Experts of a small language model: 14 layers.
Below are experts of layer 3 (counted from 0) of a mixture-of-experts language model. Rows are named router (the router's row for the expert), up (a neuron's input weights, with its number), down (a neuron's output weights, with its number) and show model dimensions 0-191. Each number is 500 + 25 x the weight over its row's rms, rounded and kept within 0 to 999. Numbers have three digits each.
After each expert's rows: a language model's description of what the expert responds to. This comes from a sample of Wikipedia text that the model never trained on.

# expert 54
router:484468493477488491537493507481505528495533478522515506557495472471527504535500500487499523451489498470467495498486536531499464516471511486477458542498483550532500499506511450488513479489530531512501529480467497480502502474485491455494515548521522516522495471520521539502552518549470528494531474491491524515524486504504557510473524557480498514469463490472466529499465502484540522480518491559444516481538523487479507517496525483483480498476503546531484489501493517479502488505517518474517502487519482490529479492508521483599517473503484495478499501451522474526526521474527510491
up1:520512533500502498493480482535502457485495460511496480506545484493495516513512485540450556535502533488480449483488547523485506448482524481530481511541519510491467475501512492501489483498500511525526494466507506453530532471512499474514475513489495474540521484488420496460520561450479482489498488526500526491498489457512463523519486509478443449456515511488505486536507467502484500511492432540482526493504495513476491469523520485473511488550489511514509473513509473490493495469523492500508466461477481485510471470469495538495477494480518505494464522512480481504511467549466531533
down1:550494465491534511523514512520460549463505520479515453465510502460519514487500510500510478446467544538525489509505509494497455482539496499517461544449531492512497464490499431512505518504489480492516535554470530532499507471468521496558529527550496518499476463521469492484531481493483515485525510508482508470472527496508494526518519529511523539480513535456503506527484478511514497501506536511509502477525492502492480497521500495493479524519513548461525495500517523511524490483510521555468504473522510523521533546474530490491548498496466528481486499476510476529519480562536517484
What it handles: Place-name endings. Final pieces of place names and other words, often before punctuation, e.g. Ashev-ille, Hart-ford, Kind-ers-ley, pep-pers.

# expert 3
router:463501508541470524494479472490491503473463492449464459448484507484504499524547470505526468538505478478537542480501473542484484503483517503454499469505501492516484482542482550493505467504537495492427459495514512540506503508539501544484496528566488502466543500479469471522480472526517491461461505503508483498475508484518450479498470497493495488505497453485496477531501492480520502488498533465518482497515482493509480516534460502490481544533467478515508484500498518522505552538514546483523467493500528494470527496529465476533557490514486501496558491511512510465506507503494504506
up3:490455499485499473506514497519514503475541449469452502507518529513524502488525486496478533515535465564473515491478477513480475511486537478505517518531505538516500571539488483506484466532482512536527503504502532498533501498469497518437511504524481529511527475488503575502507477497490457512537515543506454495538510453508477469539463498505512502499531513485515530515519530485523489544473505520544506512553546495474530522484495522484497512431514487510532499504474478525506518521503484492513522475484503522495460495537487468531498503523485514532513507540509513510515467486475535524
down3:432518462516486541463467507503489489458514490469473506480511480464536493499475501509526512471527505504494500448496470504526468490518523515465442459472514461491518505515538477432525488527475495523513498543444532487496495439490477514571464547493471492454488488510502494524492513493520477511485479507508527502524539497528489515516507483499535485496509510538537526506521528496473520500493496478499492476486531482504508512510476485492470491488474530553527486501498509517497477472487502503522530529506494496487510495530567496484499521446509464529493523547508510541507534470480488459
What it handles: Mid-word stems and prefixes. Opening or inner pieces of longer common English words, often after "the" or "a", such as con in unconscious, aut in autonomy, dep, produc.

# expert 12
router:493515486515479478508498489489493539485448517527484500485533500569553491485543529459500527536517477567482524516476483458472512494495484478481521498478471508519533495474471483470479533497523468521451456510520522523476494496521513483488484508527498506512526503524462516494506494482489520474512514518500487519469517486515517478474502483536554491539490513540531503508472468490492492489523543472484470530482498530477503464474504493550547472513520486486482527518497543504536488479495515499540518476510490460509499501484545455554543522475465546527483505473469474480552498502542501516
up0:479512512482513461497477545516490474513527481519514514481484481485479467516504525479496498483490525469479499472488508470496501473513444491490523480525514524511465500465536527514469532505512578484466471498540476446517504483546512511526472539502537544450482526495530502438484534495497522524529515510499534522524488464466503503495498481498519506488521527539488503493460508551520469514488513502526543513520468507484525490494523530495529528514489487493510504466548479529447546514482521499552496542539516541542542507495539532467470468502495501485526495484525536507501501489483497511
down0:524491494490566480517488493468454492475485481508452506535538504515456515491489502493443517489529463503518532525533506498475472494523477472496485476503483508511499509430545527463489470468481482498496491490486509521482512536512504473507470473520451548529512487493499509473532507491490462475472498484497505522486515482509500454508486530453497498474524490494508506462454513494491481470488491479521496512511445503522491504458492514481482482505479519449468474496528513506478491474483517525518475503481524473462499523509527505446469489495509536487505457537481433452481473551465441491
What it handles: Mid-word Latinate stems. Word-internal stems before suffixes like -ation or -ated, e.g. telecomm-unic-ations, inter-rog-ated, Rel-eg-ation, acc-us-er.

# expert 19
router:508482461527487503483450477497511497443537516500514487497505507472525527484480520512486531458517549507536502522511507496499511468501492471523488530471487514513494475511465488495503496496509464501510466495504496483513501476524483550476524525528481501493517482509512513532524502505472527425500509475535515489498478533495454502455476499489522460488488460444475436526506484489501530500526503519474518470480532468523524502510525525529503494483519536531477472484498549479537492472447493478498510546500524475516504491542473525580498503486491500473490526458482453505559477491526543511
up7:482507490530505499492492512499463507468494459516515523506501488488519504473524464480516450502484504506488522476516469522524511502472495529522510517524496552500497534489481450506511499493498524563480483494492502501553518513508454514510499474507510557507508461513505484549511460586520495510493489516485513481530491477481512529458529490507490532508487529503460545543467476532508502525521512538508483489493538504485544481510495536482511445516464463478486510510490538499548480508505481506466504492556489490531547465510461489493459481550491469557497553499511481490488467525523485512
down7:480483529521515508517489458474493517506502472483475483485490456486472492509495458514515488499494451489523573544526463563459481519521510514534472510493509512509503519507486513517491472446482521489522471518553470504525494517546515480505504514519490547507519518526569478513492550530544490515469499468503480530508532506532495498474495494464483516476489508520506527427464474533494517461527498526524514525501469511494483499492480500479510460529512499469488473522517511481469482557496492510494493499506495458510499499511495500480498556515539529528513481520543523468496546537490534486
What it handles: Mid-word lowercase pieces. Lowercase vowel and syllable pieces inside longer words and foreign names, such as ti in Petitioner, ni in Recognition, é, ou.

# expert 22
router:540461565497535541515503535508492484563465477511487469545526533523554486484482516516534520510476503533528508482516530523522489544447525512452490449495472482481518509487501492497491506530487534537525461494521515474498503484506471486519552470494510520514525509470478533468484499510527520530521484530499483500487475466499522518515542470522450462493503499462556478489515511551485480543512473511518495498530521472528471514508508499533531484497487485499477512468521476531514499475545500508501516476513514482450478493505464473479479513515507491518505480481509476553453477489501519517
up0:494486485537519518475508474535522504493527486478492506520488483447523489544505493516506520510510498493444472521455475450491508512514483535477482476522499558508524521463487540513489485433519491511519478478529497502496511496478489500507484463498514491515438509462521448517470485519525554497453497519487535487497531543528504463531509474537520524520484479523504496538503491464500510484518534472492533474543474527506523467474486482494497521472516505504543443508487473524429496502468505505536559514484502510538540502498462519510527510497519502490460514527535487510508519533511499502
down0:490462477522517536439463541521484475484495473530492524510485472503501531508517488495513513477499500489465477547499495499487519518559482510504518485496500506498501433491485509490507492475501497493493537444505474498511481480484463498513505502521481510522462465501489479511477512493531516440474480515468499462449499516550500448538472531458477543544492475520528486462488487472500500473518541504516500524448485489493476467493525502511507506520525537518471470495509512518441508495510512472509555511500488509499464511508542594529539538514507487500510495504467490472519531489515489499
What it handles: Prepositions after roles. Prepositions and articles linking a person's role to a place or organization in biographies, such as senator from, director of, correspondent for.

# expert 35
router:504492492486467482527513476510472494500449498492463485499455505529506540552529525533524519462518539486470516486494551527504492505522507500522476493505476512512492499510528508458515514480479468513488479508492530448503475492495491513529483467433469480490497479505500496512535531464479487539512490477481479516498514504509514486542469524553482477553471508541520485521526459479498503520527470511460476498503515498463517482456500499500461469503512500475477522443489470522488528467529461513487533497520481480545479478485494486484525532532458439472490527508474498555535520504523473457
up0:509529481482531544462480494533502478521512493484488522550509476479528477500473501477496485498492507506495429524470487531466560517476489503486484463512521517546480479512491487458466511484481510458494478491474516486491509488457504499484492500476493503481499483537478487441537493551507517483516505463515554542513516462489488567487476502448489524526471506496500488501517495527553481493466530526465451440489493459495526492484511529521503507513509482452502516529437491483537520497491511519494499526498512476500498518473492521497471494503465492503540474434502495504481473506492459504
down0:499464510510499457499497537507510490526504516503504472477429502507546477519433485469502527494512513510558483489523501484516503541477512520468484494524462517533493535522472460512468488499462512500478547508515522550512518474504476465520486527495468507470510545501488488511452535548491485529526478495485512491527513508491521495499493516537490498499465545520491566531506469520521514490523513488491530541485484488500524442500506516461531529524482469498524552516511449492498506510476488485464518503522479505484508552487477508516514548494549503486535474469502479521465482500496541469
What it handles: Plural and noun endings. Word-final suffix pieces closing a noun, especially plurals and -ations, -ors, -ers, -ments, often in award titles or table headers.

# expert 62
router:463514540517515507490478502479450479469483502458493532458478488491473510492470523490518466536491501533523514474496444512466515455507514523523461503493476554483498528502503524518475505472461483471515475489503484533506492502507488523501490530538461516487500532477519513480486486516466485489486498464514512529527507523488516511555515501494507523421529480483464489491527496490486477511498553550501535469533480509530480489489497489546497520523473502490477467483506514517510520513489505465490533448458514490521491474488505455505496501492478517545520493528554546468494523558527478560
up1:541507508453475423483504499497460572523497525474489482559429480512521498518455495461473501484483474504476490510492517513536530487475502497499517511525500539501492487500497549531533468490537506485499525475511494497524504521487526503506491516525507505499553516514467505535507519511486495500476509484456519485527503491516516466503547514490545517470510474489468459529550503487492541469489491511467497506485441476480496484493550496525491502521514512496514484520531501485509488490517538466533535494549459494531448495517472466542503483480480487522538491502496499502526526488452482531
down1:492507515501502458482471472541483545530503498493489503539454533489506523522537481506496496469495522477524444542463506508551517535528539488539523508536538502470482484455504504491512518502505532511516519486486470505427489533472540466519565510494536505517533500496482485491497523469454536505505521465486497519478480463486481469512539501519518505479491483506520490500482516486519502490456474490478532510482518470484442515483504479463509488533575530518520492501514473520517468500494535461470497496526503495470513488487504492558515470458497520497477520488523521497539508472476479509
What it handles: Place-name and prefix starts. Opening pieces like be, pre, Re, Ab and place words New, York, South, in geographic descriptions, e.g. be-ach, pre-amplifier.

# expert 15
router:516457462453517537489508491532548500509486508492466496501530486486482485485545493485485488505489517524516493511485495479510503555485521486473521494463528453465481518526524535492515538550511501503471495460465532445488456508515505491431519470520488525516509488535512525478497541477526487516457502494482495500463479481493481525487463509484555462523513522510539516486471476473530490515461480487511508502478491507569491493518530510522505484481515493491513534555503464457487527477508523507497465462467506484523454513496489524495512496518504543501505547508498511579495484513478484506
up0:544491545508512503482484475500516494472482479509465501464505491497506522479480540532505503484514481536503507497509513439492515506511461488481509474497557499544510534513535450502509526504539492525513551513482539494507502508492491549447527500487500511477503466518477484535508519471515491491523551469470500483461461471488478576504510530509489479517520502501512507494503500503516492496481527537478537494487459490485456516496505504512547433486531505458520460536528454492490491494487460519512491471457505480484519526544471482510452491472479510523535520542532499491478481498444500519
down0:526487520511525473536513489503512534500486491499529496438475487512542487527472486468474500489479474473462505512503485552536505495494483518526502476541521516493507511495483509512522524474445527485541531488540476492572488513532526480537480472492527496477488478483492502471497477521512540521502480477519475513516482493463489481529504476523533522495451557475510496477503543489491477502521521500518491515536477539476521534494490513503466523468480508509512527458515497527500495540521509526505474516476484500514488476502521483479461463465523429450542461505512520498446469493553465515
What it handles: Clause-linking function words. Conjunctions, prepositions and reporting words opening clauses in narrative prose, such as after, because, According to, said:, until.

# expert 59
router:479541539550535514494467508499484441456464473470510478464514534523502481537497441497527497540503470500519494483466459450451518479516513542453485492536512503493457484505521490510489507467491499495491534515543479464485451500525491528493528520494515496496473545508514452529511483444528520492479486485489466526504519469509517543517493474491522506516500488559542501453488485536468473475517546490502459479463482482544469497522514469520483533493498502462482510489495477512513497538507524482526482510514497513487526477504517477492490511536513504517483528492523553472503499489488497496
up1:523459500495539535497474474535455479524483486520476482506464466503480508512497546486556514485502474535487484521556479495557526520521491516524498494523530469488486498470505504487514531527490491468490536513491545468477534491531527503527519482462492536495476501510495479481541505506508521496476468478503508518457500448445526540520482507497499544499467524494515523466458488494477539505474464501483486456474474493501549486523508511530517496469473508527474505503496499505532535476504485466515468522512490470463449488497523518509512491490485508551500518475496472529550476472526459557
down1:499447467501492468503520478499532474496447526496495492477529468467462513519472474486496525499492499472489505498529501537470447496463498480500539528472515527480514525505500508500471494497464516486479508510543501507514514483512526524504560475483472518500480559510479579502463532473478495524483527488492527480495515505467510484506492530491450526510466479525538562450480511465459505506502469527471504518550501484487508517526488510479470509512486485472562526497495479522506490444509492507471515540450496528540496496466479497495515551494484511512534487493497516545515494481485517531
What it handles: Lowercase word-start fragments. Opening pieces of lowercase words after an article, like off(ense), ro(tation), ex(tinction), trans, pre, often in sports texts.

# expert 26
router:515480541469485530457498537479492505509517495535440475465492498479459485466534501517538497525480550483471459483512488530538515489474479514507494482546523476450500500527511490514479533542512505475506497509525453474485550522478511494501461505548447474493554519491467547492464502502481504533497468504483494529509477484477523474490495478472516442453522542472517496489525512488466518476487500461503540517478503483493510490521513501476515516474527522492518489455499477511500455509516540530509527526511492503510482500488514525488508463528538460501514466506527525527463514516467527537
up0:486507446541486506530511528484488515479497491488526466489504494495552489512429465509501468448515512482484552458471498505535538468509485477526484486511490507505486479449476466485494500507498494507469517482505507531517461562482509480532511501507508512517490507503513498496515537542482506475478489556505556482492482535476518502537490508517489512517430490493484482515509467509485444470496514491464495461462486490491551501515520471478509516476453549476527463482504514516502485524500483481467508532512467494487466509538473516546475474464532504524501490434510478486500474502473500497
down0:465512483526504535422473544487486476467448518495520446515508483491490491485477469476483521499523521493478515487479490480550485486511520492513487514551478464475519435489494493496482505474495518500503488463520523492497501510491503459466466500498481477465460514531519484523493530499501518476438509487499479463521468514503513502517466500524446527482470495497535480497541503498536476494516471513506545483470542503526530501490462531544474489478515479511522481504471482490490491494508478442508552511465485472480521466520456506523484492452527532490511471493497461525485527504512457537
What it handles: Prepositions after nouns. Common prepositions and auxiliaries following a noun or verb in running prose, mainly of, in, with, on, has, had.

# expert 42
router:500496568483508545515513525498490515521527491524536454493518498497496474529504494499476469511492447493506502515473467524496532462478480487527515461492486506484521511533459481514449470527499505531486491529496500498487517521478561506511490521488448495482487493529496483497429513501541517532547469544537483494503488469516520521463513516492487483493525545499502465472459473515519544484450470463562515476537485491512520519500490486514526487514511502501440523532436486488521500537515488488487465509523532536515480500499495508469486487484513518488515503475451489542488547496504490488
up1:510488503531475468486494492502486459496497507488506496471497487534519482483564496438499463544481488504508544513462512496448586492488482506530511482492492515502491468494485509471499498499560514511536501488484443459491482497523501518477465470494471496469496467485494521486479523479463505507533515539472536477483505485472458491484504507496480522456508505542484489523492478463491500516531504510498510493541462490472462464533516512475508462505476500516497481501501481514472488470506474439485553499469491489498437469475449477498478540461502464476493489520505484473517508496473519545
down1:503489492475506488502512507472490510502481498515534443504510481502524515523511512479459515506508502512506497538511547485462481536485551462526494523493470495487518482531465520452530472502490487488516492522480509441513494511507502483525485502487549492535502510549542497492489480510530486513499509511479516496490511518525521506483441505483478477509557536500493517449506541478488518473455511477512509490510515495479464514515498477541450487501431475532489472523492506474505491514501488505519484483488512514493473571511506544432496462512532489481439521543514436498474558470499502485
What it handles: Conjunctions and linking words. Coordinating and linking words, mostly "and", plus by, or, while, including, but, and list dashes, e.g. "Studio album by".